config = dict(
    n_layer=14,
    experts_per_token=1,
    normalize_top_k=False,
    routed_scale=1.0,
    lr=0.00193,
    beta1=0.95,
    train_tokens=952300000,
)
Below are experts of layer 8 (counted from 0) of a mixture-of-experts language model. Rows are named router (the router's row for the expert), gate (a neuron's input weights, with its number), up (a neuron's input weights, with its number) and show model dimensions 0-255. Each number is 128 + 24 x the weight over its row's rms, rounded and kept within 0 to 255. Numbers have three digits each.
Before each expert's rows: a language model's description of what the expert responds to; "gets" lists some tokens that make up at least twice as much of what it gets as of all text. This comes from a sample of Wikipedia text that the model never trained on. Tokens count by the router's weight.

# expert 20
What it handles: Nordic name pieces. Word-pieces inside Scandinavian and other European personal names, often in sports rosters, such as Jo(hansson), Lys(v)oll, S(igurd), Stev(en).
gets: "ri", "b", "o", "k", " Jo", "e"
router:126158148120151112150155094106146109126147121117112110145071131146109118148134142115117136156176141142115118147087120122090125126109104169132113135146113096109141092144129142109136118137128163118115160089130163142121119176109136104114084131081149099111137108157136148101134140132146094112114116079105133163104102149157109103144128127149161133119112088100119140116108145089146123145120139145096122168138108086083129175151104114079165115144155143163140128133101092124115127115116129100097156138122109131154121138161152051144166113104090093142108106109175086082106085129126142120092118081152114092134133102121159139105127127110096151124146137157093142171104135089146146111114136145116111128114138112120129178115100081184139111123117125128109183181164131130159103120159141
gate0:128130164126150156143113134098136170128134137111180154127105126133119136102126116115192110101116153106138118123128140134128108115127163112160151137123070121130176100135119081165119110097092125134095105144165148120089113139117128132126126135135120114119171123156093116153147126157149112180110128163124089102112129124108052155115088127122127114113191127122115102149136143136134154132131165127153132116098150130125162150120077136158130083111141113165121170165119150118134131154141097107159138077122129166146128122110093111153110095168154181131174167121115135149097101076154156178138142096071127139115132091113165122110146166136139127160152115119134121146132132119137151134122083088133146130101165146137131164153137091109114127143120137158112145114143119142118117133057148
up0:096086106128127165119168113129130172179121130150174127113151185087129113123107097146133094136116137093119118126157119108104137141135109132161152129107130130129145065118128129122153117086079107143107091145147134134109137142118124121131146133160143164146126156126091154108125149132123144136135155151163077077150114117176119096119070173083135115109096116157140166112129152155097139109148125188140149160162142157114141092131140103098126135132114118104106109142131162124128143089152147124146072135168111137121158147151117103098121125110145117112133087150109124155150143130104121148164151113122114133106115099091094102106104111087084116147125119125169140140119160143107155098134092114115152127099092087138120136107084126114128145146136162159095126129147136129074129194124101
gate1:114157090111132090121142167096139114148137178106109159130131140149154095101167130146168140126116171120128108137152132130116148117127074115134133154133107099141145112123147156131120083134134171117098129134165092097134079158151123146144168151101110118164130166152111145153092154144078145149114118124120143118096128109114147125156129190112117095158132130131137125143151091128151130107111112103123128150179121129132100130137141152102084124116130133105093135139104162123100134159109120129115084143143148118120136104121108133138101142144165083103128150152130220110108175159135128140131082103161123151119145122110130112092055113126139127164153133081133092147166171147100131093134103095106090103095102140141103101158117134095134128132112145145100117117101171155107155118133105
up1:169111145144114149131145118111171081070083080136166123132135198091125124164139146135124148151159093118110134131108130134103096131092174120119115139110162176095112102144140124148149155128123073138126118145086134165147167095133139106118121161141146131112121112136149101126131163077123090132123157068104161152140144125126100140118109104116164098100169140107115152130157132164104098119143145133135152109112114155151139160151148108122188111138055153121108111131133092147112128109151144150138142110145112147114119170134166116126109160144113165135130110118110108138160127120138123142158146130138142127107107110086063147121139148165132152125081167160127147132093144106160120113153181145133151158114128137146108117118141142117128095137126081080130137114127120111166129135132102

# expert 6
What it handles: Occupations and agent nouns. Nouns for people's roles, often suffixes such as producer, writer, artist, guitarists, actresses, Minister, usually just before a name.
gets: ",", "ist", "ers", "er", "s", " team"
router:149112132120143114132130128143135148152140116123125113137088117094151099099118105108145137139135145097122152160138109127128083146096089150133156089114129130094137135142143153121123128142121135146177153132135134087106164115134110181161131105162153163093122159121112147129127112130136156106178117122163103063102129113134170169167151112170116097147157141130144142148141139147097135134146169103149162112092139182126104101107158104171135129122153137138119107162132135154151162115143154156094075113150121089162136150110136137156112105149082091106116121130081170106123129132158161085125146137125110110154164138110147179181136111119106102134154116134180148122125104122111157110107144123107145100081114128135093172126119091142123175112124128101162142100119094104131107129195141
gate0:140124116139162120118131130117074124138145170115141134081134147106102138141141129147134143127161108145158104122091129132158109134086106133063143130115131106134127136141090123124120144108106179123098113113101127086125082159127125149136106138137134108113136107130157115164140131170163157096175155090092105143117129107112100123161128136127102141131154097147132162159134137138137131109094094117125158122148080094143141108146148141133146155101094105146174132168096145138126139139079154126141151200141086124121114116074119107101157097158129129102152134119117127094160161196121118126131121162106143109142100097164139120131130124110126157117143117083134161150159130158164153134130140091135119119110171109163162151138089128102187070124129115126165078137127158097135129171131121
up0:140141134131106113126185084134115107134150147126101122099156127113149129118115123134152159088120120182150129143105120088141147135147090142141126145122112122121139189132143152119076141123130100100127152133134119132118082097114142121113157088140123128095131153123143098153160093128101125145143118113090086158164143081089079110150124138153099109095117141133150137126158143157135176129070123073122137176149094100135120133123158148150122133171109133112131105137113108158127127131161144146166127152101132105135129104127178148166143155127100090094144122110140086108117145156133101147154145155120083119160141138121142090133167098150145162080120133135071136155149126120128117118121155145109135103113088139165114119113098128148169119106155128113147151093111138166209167150140121
gate1:117128115113146105104114140109093122113118128146116133109071086096164135132119167135108138135106154123139110110124097157121099094107112163112111131120126146109136150103153167112141115124150122107116133117105131158091147161097066118092153148126147110095124118189125124170131154127088093125119140178118106097166123136087097150119143112105155096108169128116132150135111144113145102076124114089160120162073135121135119123155113143146134139112083144143155135175109114091158152141118109096168127132148150133097118118140147126100134172165093156118135151144083099115103130137140131131104167151136098097145100127160135172114149126138134135146087157158139127170126183108159108159124135116135143110100112089097110146112105114122134106157108170066109124128087157088154161080126125
up1:121083125111191136168136109163167147146105158162111147118122128140072146090126116100134097159165115114132154128138106115110150111140122124113117096128145099125128088116140125152125162111145117141153110159149141128136117141136121133133093099150121124128140091152109106133167137123160130120112123107141142129120104116167079115152104123130137139095132092134109123116127131137114163124181126164083121145154089104133130102132172130094144129182130116106160131122155115143117082150139129125108134136090164089148111165127078124151106081051129125121137132172113114121197110127138148103163076102111160138108185128112143126151084127129117120112173077108137114126121127127158132156160129099115099139103151124177173135123132130154094110088129159125141148105140106140111103150181151

# expert 28
What it handles: Biography sentence subjects. Subject pronouns he, she, who, they, and final pieces of surnames starting a biographical clause, such as Swinney received, He later studied.
gets: " he", " He", " who", " she", " She", " and"
router:077117127141132113144141130087147114117165101110130181182117125111148117149149126145145110120143132148140160151154155111154182106131099108131145119162094168142147093167159148137144163127156157161177100111163159135159128139158130147137122126124132143127182167107109144136123125134108176138119090136148107088156121128149104144119119109168096121141141111144152108142144096136117087139124135156095092137104147122119141114125138122102099092143167108103095154128101104112170116117135122183137099133147117085171093138149095117106132126158100089116098103161108100114132124104111137092144106140116109102118136131088108133147175103121111108120118135116098098136064088132118109096139188108113130170140155143118083138109105113148108164123106101136135103127089090123088145096151157
gate0:119117137100088115104101105137144131140112138109143136143161122096136082109148099121122098137165083136127121103120164111125144132115079088117113121081109160105117103130105103092145107134171119125090151159124138164126105155142139122149145105083170142107115128164134162131110114141127151180141159176132126148119155146112144148139134146113131108128144150122086102131147103179127107154116106136121119094133130149125143110114129144162120119160130132106105117134152110156118167148093112126094092165120123100126110140154116144161117134130119112113183171136121098131137126116087146126115062138145155155117166137168153142113143149120141048117126137139115170094136129093101151139189123123136116128072132135148144193120090169156137164171139105126097124114120180128159104153093150
up0:148156119189149173142121166127152122169148156109134158120123165087115128114090109131170122155128117135125121127149128142112139118138157102128179117125134149095137124113094112170125086118108076106158095188152114128116091108148134131099179128165134151090130144128108120159146155121179100122129142108136147126123148142141109114120146117157113137136129135127149146073106116066138138086148130138119122153150156160160129168133126080122117120145102109134156120142142172144127113176139101112170141123144126133135135153116118150099096140112105133112126089135130117147117152142148168159100098151140125075118117123104133182156085118135120153119128141091126098158142171100155100166127141134131120149199133121112120070141143109122099075120157141086114125122136068122125134101129103
gate1:119135098113108153103121141128152115147120123126145141150149111125134129113097140106139174157097148146106140118097125169089122178113125115113101154159097113138120054135139140138127158110142098141122096101122110105147156118148096118134102160108116114107164103128066166135117140148073118153112075116137135127173087171120090123098133103151117131102102146100153119074166118119132114139106148146134085140134162153104140138115151127094130156150113130110112130107112120143097158130152119110103108157164149140144153136176113127129119116126109120131113184150151119152103097117127129156166155089075105123127112128145127145140142130173159113135155157126093185125155125095107129179118193125112114145149139200120130102126095131153155127171142100158124101158129079130127128124143113
up1:170092119150081101109120056143067164147106141144170126139146122145107145126105087133155103112153137122118130159149165090136138148173090168135089160117136074140150132112102139092139147131119148141117145107088155127136101092113138076101127080122118121100127132123165132129095123071121119139169112140091142170153118093128112127104126133129116115140097063094137125126086099116138113168153146160104122150117117129136079138159143120145137126131127140128111131150091072117154112113140108100128141139142150146096134132082090116161171155121132112132124094149116137146146142148091140128115083111162122110139139132140126132087119147090140085169166130125104128130143117121150134074162115163098100124130159100119115149136126117138140129146097132141124168107149144113117176162124133

# expert 19
What it handles: Digits in numbers. Number tokens inside grid references, coordinates, scores and match minutes, such as TQ 769, 13°51′, Szabó 42'.
gets: "1", "2", "4", "3", "6", "0"
router:137129147134107173117134129107099128118093073126146119115126128133136129132156143160089098180154136186132143129125169099103149130131149140124164115124119120141098166129134076161145124139124109105135162120106087128121124140105149122117128125135125122131176130154135125159093119106108117088176143110120097172092103090128116114119110164126085128128094116075140176136125123115130108147108140153107119101092124143100132157114158126148145181147134105118174129106171149124109130131134054115113133133112115128119137152171125129130136177102147166104135134082156121166073125124101111102168097097126137139141093165118094112153133128114117116105140068123100111147146135104127139057116107116088123140174161125125115127148141125127161104104107118170088158150145117123171105150102116
gate0:139154151129100103134129091120147103105083131175159151133176125117156104133133161099128079111141132131125154126114153145124137170156172110145155111146161108118086142177119100080133113147148120131117154124137133186104092126175142124166125109116142153137161131160116066127125122137083134168106161121081122109135130150148133116119149147099125137105133119129133128124095128095143083128190119132119107145159111080134142158106154120111139120100153136122126122110123094096100106120111152105160148111122138088133132055122104129092060102139098138126152133095127138098139137120126171132099180171129126150166121115092163138111140140095108099175103153139131119096092116152115164144094098090130152085132110123167118127140133145104113146117111114109121135104124142126096139121103111
up0:105094099148172163095123172086089113083104125098107185137126140123103178163123142141147124175117112109118135156142097157145104105125124158162086144142118158170108093137158152102127181077158153106129108152165088108169130143082177102084104134142138125133166113099146115136122141095103135122103109153122122150143110150112110132128125115160143085112172130074134106147097108146118101128119103110119121116129156125131125125116128106174150134120122134123153183150078169108152118095138115090118114103125133164111137134131147119162158108125140134134130112132087093127088163136134127139119142115094107098143129096142097145130143107182149096137101113152119122115145161099134113123138162130146130136118130135136100087139120081122159113142093103127133073130143147140142126097083120
gate1:116126088139151160128116127097112128112121139129092102108156082088199112159153144182149143067126072127135121143062125129141111133124105109166130122157142140151158124103113111138157104150096135100077128149150131088122128146109141131090157169158118120108147074122107144151129113144124110161115168116109104146123154155139105136119139117120107107121128131169152113140198136134135107133118078157088142118120160140138091139118128115107152107119167145073117135104122130115129149135101095149163110124118156093166119122111132137112115158126113101107127114161138137144138146163102109136180183143117134149139139128133158136088162130129086157101112154164102103133095150132130091100133164146139147107089089113134134117157112147143104129119115183165120133097105117148103129137147157
up1:117103131104116131119163087140144184111148107089103146169107162106113155144135089166108098130140109098160136159135093134112130099111119112146144140150131089174119093155134126164108114105141107139134150103159098086153097131121131103103105119111085123145090132139134119146140113131125085164102134100128153115132088118126143111165114167074147153140144125111172114152093176074138130121151118164121103113110107144127158110121151131127115107081099123158159141118072133165069108111134115108104145203161098136155146142122127116093154143151118087138124138110121141113149148089125148149121131121157143120106140116153085143125123161141123138142113068139162153120089124120081117135123155113152119109113177102160138133161117128140176113155161160139143120139112139140115103149093134

# expert 5
What it handles: Table numbers and units. Numbers, symbols and units in tables, scores and coordinates: review scores like 76/100, opening parentheses before units, slashes, degree signs, percents.
gets: " (", " /", " ", "0", " |\n", "/"
router:140141130130096141125109160133111133134087096090104088123141120155106110131152128161154109150126179128144161114104136106123126120195095110102161148128128104117109097107131120113107121144125123117147136114127109137141103106115151105079160133120144126093141141142111154131150143146176128095125121143159131155090144109124141147105174148095117102155113112117130132093148110125185118062149128102110134171127153141143139151122113082073111109083103128118121093136158126119120155094131113133113118125196123165095105104163176154108071111138156108113187134102141132112145131153149117204147130132084126137098156131176145166146165095102125129130099136120134118118169127131113123111118129135164144101126095146126139100163159143120119131171163089145130163174119145140118139142135098
gate0:112123099115104134101141144110116156127150143174129125111138136140153116168155096136131111162107123110132061112129124103126142160122130116115143128166120136146182136145094163104143172163143175144141157140146123135127131129148107151176102136118177124115081128128156072115102130115145115104114143102102122146118130136112158084141102095120112149106128123109122159131079162150182103127105134096126143116134142153172132140105113109173129148117140155149130160145137088123129119141098074115132124156101114127164137118132140134098153126116121133175131175128152080111119155119144132135135149155093120140170130147112144164101149148140102096184122148128069153144100153104119122183099096100124115112075128121111167113113130127178137112152106145114159110079159117097112144122193129
up0:137172153154166129145110140149109147127123163135116112153124078145140158121122087126116141100148152135132153127166105145133164114141100126123132165141145124090150121145169172106117100129130097166116085124162128111104124096102122090130098130116165161123118094169122196172127139105105154132142109151169118141142128149108165127134141149180149151150121129129101113143149163156140166160114146137143163139158132152127161105161147127125119113153149135135098101127125107153176092091164107102152126141145133149116130185104109097147133114109149110068113129133093138120112157135123124141092083106106146108149178089158120139157116131138139103120080140144158138146140143125159184134148146101165127144165099143115110166183108093114070112166159153126124117130151130111106128136121135
gate1:170152134122124162149148075092122121084113117124157141165131100076141129095146092105121166174137173118114111162120159151111088101141152133077104132071110147149105050123160091133088067168172150133140107161072132144109110115147157116122126145130099109134107153166154106124154135133146147105117131138123136134127172151149103120074162142143111142098111114139087126140128152114152154139116124121190165131138116123124117097107102111138122121126139107123140089162133140132119113108111079127149174094111149127130113136150132120128117105193099121167142148110142113117137095085174147122141094127111147127124167113125146163130104144123098083130126113096156123124143142143138112120117153124151098128112110117141101130168115163131135132124117125145139150135184131147111127131144154
up1:094150143129097130124094165131135140135121119177153156168137130137123121170152113150106127156124124165121140111104132133113170121090113150154110117146104088146121128149070137101129136144163144106116147119113128123141163132160131106114117092148157139192095104128092129119138094140112118113112088092104151108169140139158168144146138140122119104153177131084146150134121101127128138121159118087155127109154147138104161141127134175078140150139144124132130126138114063103118117149105166137115122138153104120185150164115164142115123050121147131180130150153136105130123085111112167136131151125114138140145136133132148100143110151103142130127142091138131132110070117163085175154129120101123190081100151172106146149175127116137125094142146114133136127101152127111131101145137178

# expert 2
What it handles: Asian name syllables. Capital-letter and word-piece syllables inside South and East Asian personal and place names, such as Hasina, Liu Shaoqi, Sahibganj, Khan.
gets: " K", " H", " R", " S", "h", " M"
router:124143094157130124125118137109142107109136135122137133142092142147138139079141116116109108103123111141143087133126139103171130132103168156137109144159119157115109109095119118066136136068110162126114155134079110148121143111171153118122114151120080190144114120097101135094108102073150098115116158163112131129150158120097112150145126094107131148139121101112101109092106132139185077123144111134143133094138158122079160158097111111141130156122183148122106099169145148141121130108126133130124111154078143149157124116118167159170144133102127103142103106123146113092187106103103115108131109117140125146107104148132098153154128144133146147147143119151096137130188106115112126148149116132154108134149143134116169153144160147096141122092097071112170074108109164167124121154107113
gate0:185126126126109141126114122140134104126130167132117131107141136161151114153140125114142139171134163124122161084140119123103109081128093136143145131121117132163127116147090125105109184125141132131157143125132144148151124117127147121173166155118132127104097102158145136125198136136157115130133117107149145110093129131132147154145104184150087113123095126089128159105203133106130149108144105112106137141157112124121093132162096123064115119118114087101108149131083100135186151106144117098121149142153154100090103181128160086138120123119119178113150108125101121102107162147103101135177148130153186134144126102094128106132094109118104131100120145101170117146101149122099158068135129091143125149094105162153116100141122125116133137096136134101083091132173122101146133128118130
up0:162110151157140146111119096138092107128124180132129157108137163149118128105130119110130134159122180131144123122138122083119133087166124140166123144137143142147097107148077093096134162116109108149132150130127114188138152125143158115137138177137135146145134118104125097084182104126158084102125107134114124129083127117135095183133133169075063106140121147072102147090174136081117149125125117101105138144142160106106121124118103127092114136098123090112115119141107146143153127112133131147153141162108129145101091145107153128148153126084168151094127128128139107118117138120091097136123189112153114110089129125107111136149133131138110125093103117170098128114137156098102143094151128086121126155098123146130129169111089140109126147112110116062110117100140149103149142163076136
gate1:161125119148119095152110125104116137096090146126118116095148114117161082079152115124098084120153129182109113119097117091136127126136112128115184126137130160108143085089162157125096166110132146110062102162145124106143108125109127118142163174130120131075093129118115129113078159122155168124132160165138112115105159112159105083115125133119103158086087143121170113098126120124130117160111133144103158085098126139123122093151130116136148121111146100119098148127093153103163111110065145131109100096132108152117104140136187133128111122142146109117117110145129151144099175136146114162095155146104136090198132100143145087129131132117139150137156099096139145135097168147131137100119098138144136119108102146110123147164149167157160141146123153114106166124091135130110118133107128
up1:075141156138140144123131111159127131140143107126154129129137125143148156137109141151143155140113136131116177162135108178153131142135155111149099145121136095096088165145084079120136135163121134114168097073129159135098163130146111150148155123121123092129140136153138130113155117153074059173139146139132134156156083154114135146154120132083114092148135115104081159145113101089123126107114114113126134184158117131144150178101157133099126117130123130123131111121128125102123126149172125115090197127121125126141182113110111141096136070160129146132132132104115132099152106138094148129075163156140141136099101170083099138129115092154124098072085118163134125098138118169137137141144133129107122138119146128173095122088145105112112092138132144145110103123161133099147135098145120

# expert 13
What it handles: Line-ending newlines. Newline tokens ending a line, list item, citation or heading, often fused with a period, parenthesis, pipe or closing ==.
gets: "\n", ".\n\n", ")\n", " |\n", ".\n", " |\n\n"
router:103130187123088092155116104098107133117068149156108069158127116084133136162085126115179147169092133145100118075130136126116118120116134103145076106115145171163165127157154110140100168136120129106115122150131131125111146113143099137134128117157155110153166052134157122101127109122151133153122130129101162109179138135138078081149130115113140106103134135108133116157100121124114126104112086136152151096151104131093089136121137117116108176134189122128123158130147121145117132135114159082139142154157094108109090161114125156091082147163139096129141110106148111154106106166124131110178149134157121114127091141136154117122084144145125111142133098148156123146085112140117132100136135109145144109137146150110137119147153155113116117161122144102133148100085102146123157141099104
gate0:092141112140089141160140098124113153103139089123135106129149112141157136132126123138165137093130130081144134162127112137141090124102151109129138131173141105116112148140102094080122120118107120095162119147116117095139117146072108199143179171131167136134102158130157126104104107141127151110158072097108086171135078111176158128125140139081136096156108123101139180136152156168126094132105150132128140149140159117099140140097140170097164097150111133096146119114130118144138106095135105136108155087107108143125180119103157106125156141112143198130134114128084104089086147140095141134125128114117136168151140117110120119128141139156120132143114170136092159109124163138136188112131126093127122102107112090119114135119140090132152126109102107130143166148154142106145102107143137
up0:136100117138141117146131113146111149136164172123129128112142134129173135144119146163090123093174113123176084131140121106105106097047108136130122147141167123124125091126124122102118127129133151152138110124132121152106124129142129148102149193143133110108131137106136118089137143115158114177131120099088168111063156163080094129179127110129124101094111126127109160141111144138140080135110138121119123179123153129062124153119125131116137128166121107115150177095134141148158075099126117143161105162124123117142157118142101103108113118113134131115142103102153086130109177175121122167100172166139104082115115148126119132147134093125124092125130168138083118138125146134140115149142119107113135147148141126161132123149092148087127104146105110146141119158156196110083118161145149
gate1:135183125144150166105125095096138130117135109115127166116120153138093133130094158138139141110133121139145092118122173108137129069092151089116135111125151133132126163146133111078186083149136144105129123110158099120172125139132151179097144114070134119102116115123147134154155121087139091096136137148116153117141110081129118103157176095108137111098149076133114151136156134166144126122166126088136114100139135110060119129076129141135108127100118091186140125124100112118097123148134123201119131132110159149132161109106137102134173157111111140124163113132167123139101150131141111142120142136140135158165134144149125122146090106121168140104148160163107113116123103135137116120176180092138140137140139099111143121112127097111148109094092094101145111145103137122144148138107177
up1:124116122094126131081122150123135148113143101137112132124123162124098114093116104118150126118132098151135112146149115105135130104126110126119124132167137131133137115093139060060124085134129144131132117128158152106178116131099162143143114121114129137128093115111121123177139132127156102090176088116127177088113142120131115113138190126147121084122140086128085129144118081136132127145132139163122135111113134096112129147159123110114098080133141104157129156119100059113120141137131152178117140105106123127128136127105122116118138082049143139125127106163153121100109179123168154074135095135133139157124127143136119124132127123086156134159116149163123167120117123140121179136147131105170191084125099110137134126165143128132136125123086120141143160172112098124105201159129155

# expert 8
What it handles: Prepositions and open parentheses. Opening parentheses after names or titles (often before age or translations), plus prepositions and particles such as with, over, under, up.
gets: " (", " with", " over", " under", " up", " \""
router:086180132108131135099134165142122143143148127103133131142129106124174124163125140130124108128161118099114145136107127175123122128143154178129112127122125100153128111143101135102132068152098076111093143138169139142129105114153132124131111121146128116106113143108130076147152132110094112118147078143134125113163114085130150094125138114064067129144121152135120137088161142113105155138165167142108124089159136139125112135175128126106163128130108152113145096150144159104151160123140104127143139118195130126155154101140115169154108154078147119115142103158131139119137134134110157143188132103194134109082106128135164125165104142120164094118120121087096118147113112143099111159114147126125127147099125117177123081157079112125168118169114122131127110143128156110177166131129156
gate0:111113082131122163163081115109136110081136128140110136149094121136102150152100164134124108182085123118115098105095132123128115084172144071124080104137155095112107126116150145112129161124139127076122125147094159105125159106130135138141132171093140116083137159215147152148127089125115155160116165139133119121158112133141145176154117111123124114145127159129149134152092154163144140097109145153092120103123149143133134086133152174124155100123134157104108149137118139154118091109105137117120181108137125125166143144151106118084148132127113173126113174131125085122130121118113094135134130116088123150122158122122087126127135116153116131112126128086121135113130115104147174176157104115121120150123151099095131149123160136144135104154157124079158126115107082139159140070127161
up0:164117132131124122115119121104093146043126108185138110145113134110125116131111188133113105171115112128143138104129138134217172150101136134171130091108140118109132108147121131128123134120128123141113107154125153144098156100144086153103079107068157136128128162134157099132093163124153108129123154134145155089131116135161111179112133139145097143130155118140153128119135143174127111132103150151160124115179106149164183097115110093119126140128082120131108141125068150133143163110149131088188138123134129120112119154120173123126150152135136125119141138123139133097141169113102114148104103154137116142128112083181158105104130115093142085106107121106116117109093132162142135137157136116138143128098154158156145133117113085109153138169137139123124179124122101117115103113089130
gate1:169113106118104129122133119130137125102092118087135135203120138157098121107119165080109140101096150114097130103145128129159140078104157126181155101104114185112157097098151123089130132100149102128145101162117158117158097119147124118145134108125130166176150155125159106106148139103170148129116101133070126111119108128128110125107133154158144135105125107096139061118173138101141131133104106151123126099143083141155125107097145106113113119149137123113091135107128109158161092137125109068112105157147137150131158154142104163117134131129110137162103178104136149130121103108111118136136093123118114136140139042141131088100134150078132135119124120114127175103114120114121114098139142123121142134133100131132143130115130108105146126076136111188121152114157065142151153152143128
up1:136116132097158146122134096163086140172130141128155147104136110125152149134132152170099098124134131138175123152139104119114131169116149148128118105190155132164140064100089108093124096133140106126143159147095162155123080146129107132146080129113126104113125116111130129115137154158140110118157128138114154157167117161105145155117104153147145128143088130112119096106155091118121124123134137161176114136124157125130117098096178158149148170159129119127155147118094183140138106147111119098128161141117119127146156149169160102129171152180108154101128097166177140087142126078128094132115167164131178135135148132163136146138093159137103145141087122119132123133156123110135176119139095090152149119129164130167130156113103119162113148100142145108141091080120108110150112098144128

# expert 22
What it handles: Final name syllables. Last pieces of personal and place names before a line break, pipe or parenthesis, such as Brooks, Carlsson, Vereshchovka, plus units like kg and °E.
gets: "i", "a", "o", "on", "an", "er"
router:078104108150123131137143105117145100151135125116135165166123122101132115165146128133130150101143106146099138147149172137153152139130113115104135109106069131108098123141162133115168114083161098170185129105128147166133097130112138134187180133106115177099169161149140122139113124131117151130096094105144109134143114123140138122093150120129089134149175098074147172102135126144158140123146117136123141136117130170160132109129089122128091130133158081114144106128134167128184088146142091120096136119192133116155097133127107132083145154142096100137091100120136113108143112113087161103147092132144151113107152105108161173134136116129118125148157120099116147138107103105135111106142151117107091154168124099112081109165127106132142180135163117142124154108133122113090104136153161
gate0:104160122138145081193101150157147086124109135133144108172110115167154157077099181138139101127156112103128133118120146129160095146163161100099125131124136118164105116137141098143098125210123111123130108085130147099105159110164122140132127115118121096110148165112105130148110059114139126141099136103132194108178120153129142138116105111124119149154118101118102155185094133162168090111120157155091084156129118104121130098111174137134152196123115124139128130168121162095125115137133088104115140123144117125142128134133129123148084137197128128106136157136132128116120111157109130109114154136123150096161140143129159131145125126106118127105145154089115116125108112143138170134128080132097133111151144102118142184155150112141112124120145093150123143132131097131141103099138114
up0:122089109152110080156080105155120102138124149115107136099146134098138097140130145113093100156171094119134146117127107113102116127111144030164149099141100111115099168186129128089147135155089134141130135131151157095137121151176157140138112148133120115148120152127130152124080157105129120143159112122106107144134112127146141126132140106119107114135111125135138183119073105153120115165131095103117114125141086100090139133111166157145134132125110127076116136107087107114098114132096135132122124147154061112154117101114094141117107144133063141144135130132128150130112155156114158148153169130099149145200124149101111105135132170114142122130150102176110101109125123135111136137127116140091146122133133103140155154137211115136158130092109091147131148122164129151118155116128131
gate1:132153148129119091153109101133140135085130083147143139116120127147122083162155140155102110090134120142126173133125156161142157186108101118146135144105140151107114133111120095157143136126146116118100096116137090136123118111176122124124118146105120141173126137136123127150166123129132144153108155151111141099132104116097129095105104151097172132104145124136137148163129103135164120084146076146161110129117171120114158153155150127178082168092099104164199105152117123140143110117137117139151101138133105119155118097142150142160187082128120108088127112119089139154169123148184115109133182129108141182116118144128121169143139097160119140099148176118074106124110148181123100146123136095120082151130159143121127128098106129147120117109149149144123141155137137114135152086092123
up1:115097117139148106143052109110147127102125102106109138165101128147149091194189128148121155145159125140168163107141099130126154134146159124088093133136151112173093130116128106121144107106150143130097138101125141113119096132148143115133145128170120105136162117139170106161147157138097120123150093118097160144081129103122137124164127092137118129108133126116143177122107076117132128101130131112138093087124085122156144112122101081115131129139108133110130096107102104124095115137114116194149141133098115117119097117150147126125115118108125139167137145186122140088147117123166111120113144091160128158094078112121122128140080114148122120157114130137147102119120160091176129166140139132116131144110146116155117085105098173142099179149140142157160116187146122134130170143127163

# expert 24
What it handles: Modals and be. Auxiliaries following can, may, could and should, especially be, been, are, in hedged statements about what may happen.
gets: " to", ",", " be", " is", " m", "19"
router:097130150129149122157108101097177109147097157151121109119079130125106151125133075147118112101171135084123178173122113119162082147127122146102084130124120162140169146179149177116133154082099143153171122097079161118137139107144090146126116105126081084140125136120123106112111153114121113134148127106124112103123122120115087130104143122100104147125118089133160118101137110170093117147119163123153096132118079100131103140142139160132160136081119146151140137122088114128134171148140126088097105146119155138125107133105146136127160189105174121166113137185141106146150125099120106118125108123147150111135149116119142157110159131103085145108103160167140122085139144095113128145094131120115173127141137160124123146083122100106092125124119116169118129141118157104145121153078138
gate0:105117118152100162104107129105123176104115147092124131142168129127083120139108135158134119125126144123099119119148099117090148135147144149095150150103144128165083111089147121112151129162146161090122130139156114102114113140120168077155109133143097150092112101160129142197143100134174133140105116125159138121149153140099154123122100143150117153095091186132124128138138117138171155161173094134147150083147154146145145118118107082130109121132102101093127114138136147198147171123115128114173132129102167115105171103111130134143100129143136148114114105083140086134124112136128099149141091138089082149095114069140117142106104071174075129107121109095131125149113158133100169105130081148131098119129138123138117130141143157137097113162106126142127110114159116118127119105141135
up0:146145140122150125130132144117161142128130182092121111141157125157116115135138064146159139102121140128114137103150097129139121151117145149152142150094186143170113126147145145134095132135090162151113134123154122128120118123148160110129116146125111135102119111148140109128108109133105118105103094112158111121133164156132127109143155135162079123085148170140138171122131126136120173099149063132107134089207063092109118091112145127125108123166131108108147110158140138138104162116140187100155117116077151132140134113124118145105168132113119126122134107097163065142117108152139043146126112131089083157104128088135164124109140102123114190101103141146133113126107168124119130101112111157096111074126119124134125096108107106116124140094102140154099139151126156130119121139143122
gate1:120100124139121128137124164110153152103126157152138129148108139111131107103127147092123132107174136129110085150145118158118139118099119147115129106154134109180162110135138109106172117094095155143126127104089122107073137106218114099138152127123088133101140113126154115118096160086128137128099149140143132157152102160126094131096135100169158139141161120119153107152107131131154151137068107138144139139099140145121119095077096128111138091152131126141116150159117126127152123089115131133127175110116191124192105108163147150096122121131137101156117120110123180156107128129103078189134142109106123129103124113112115110149096162100120110095113108117086068126149097098113135148157116134111107107153117142143100114108119134054126133159133108117137161108146121110094130136160130
up1:135121151121135111095157125072134152129141164122124118145140136159126100123120096126122160109112117130132130135158131142130123093086101169116092143149146165090133172185107167102153148141113123154156119115087110140146107082155105105128165096122123128127113137166161089148134120091123097136149156109131121200115134131123134112130113122174128140133121117084118129140133117153115159152086127147102133126082137122097106119123084126080134120130118175123115150158140140102137123118115147132135152130131114063124099088120160171131131147130147132098135092121163178116090115184091111091150161133108111144159128082101109153147111118098130108111061147132084079086100089151155126136135133145095128086152128108118069121129111162093131124162120139112135148120126114138132116119139138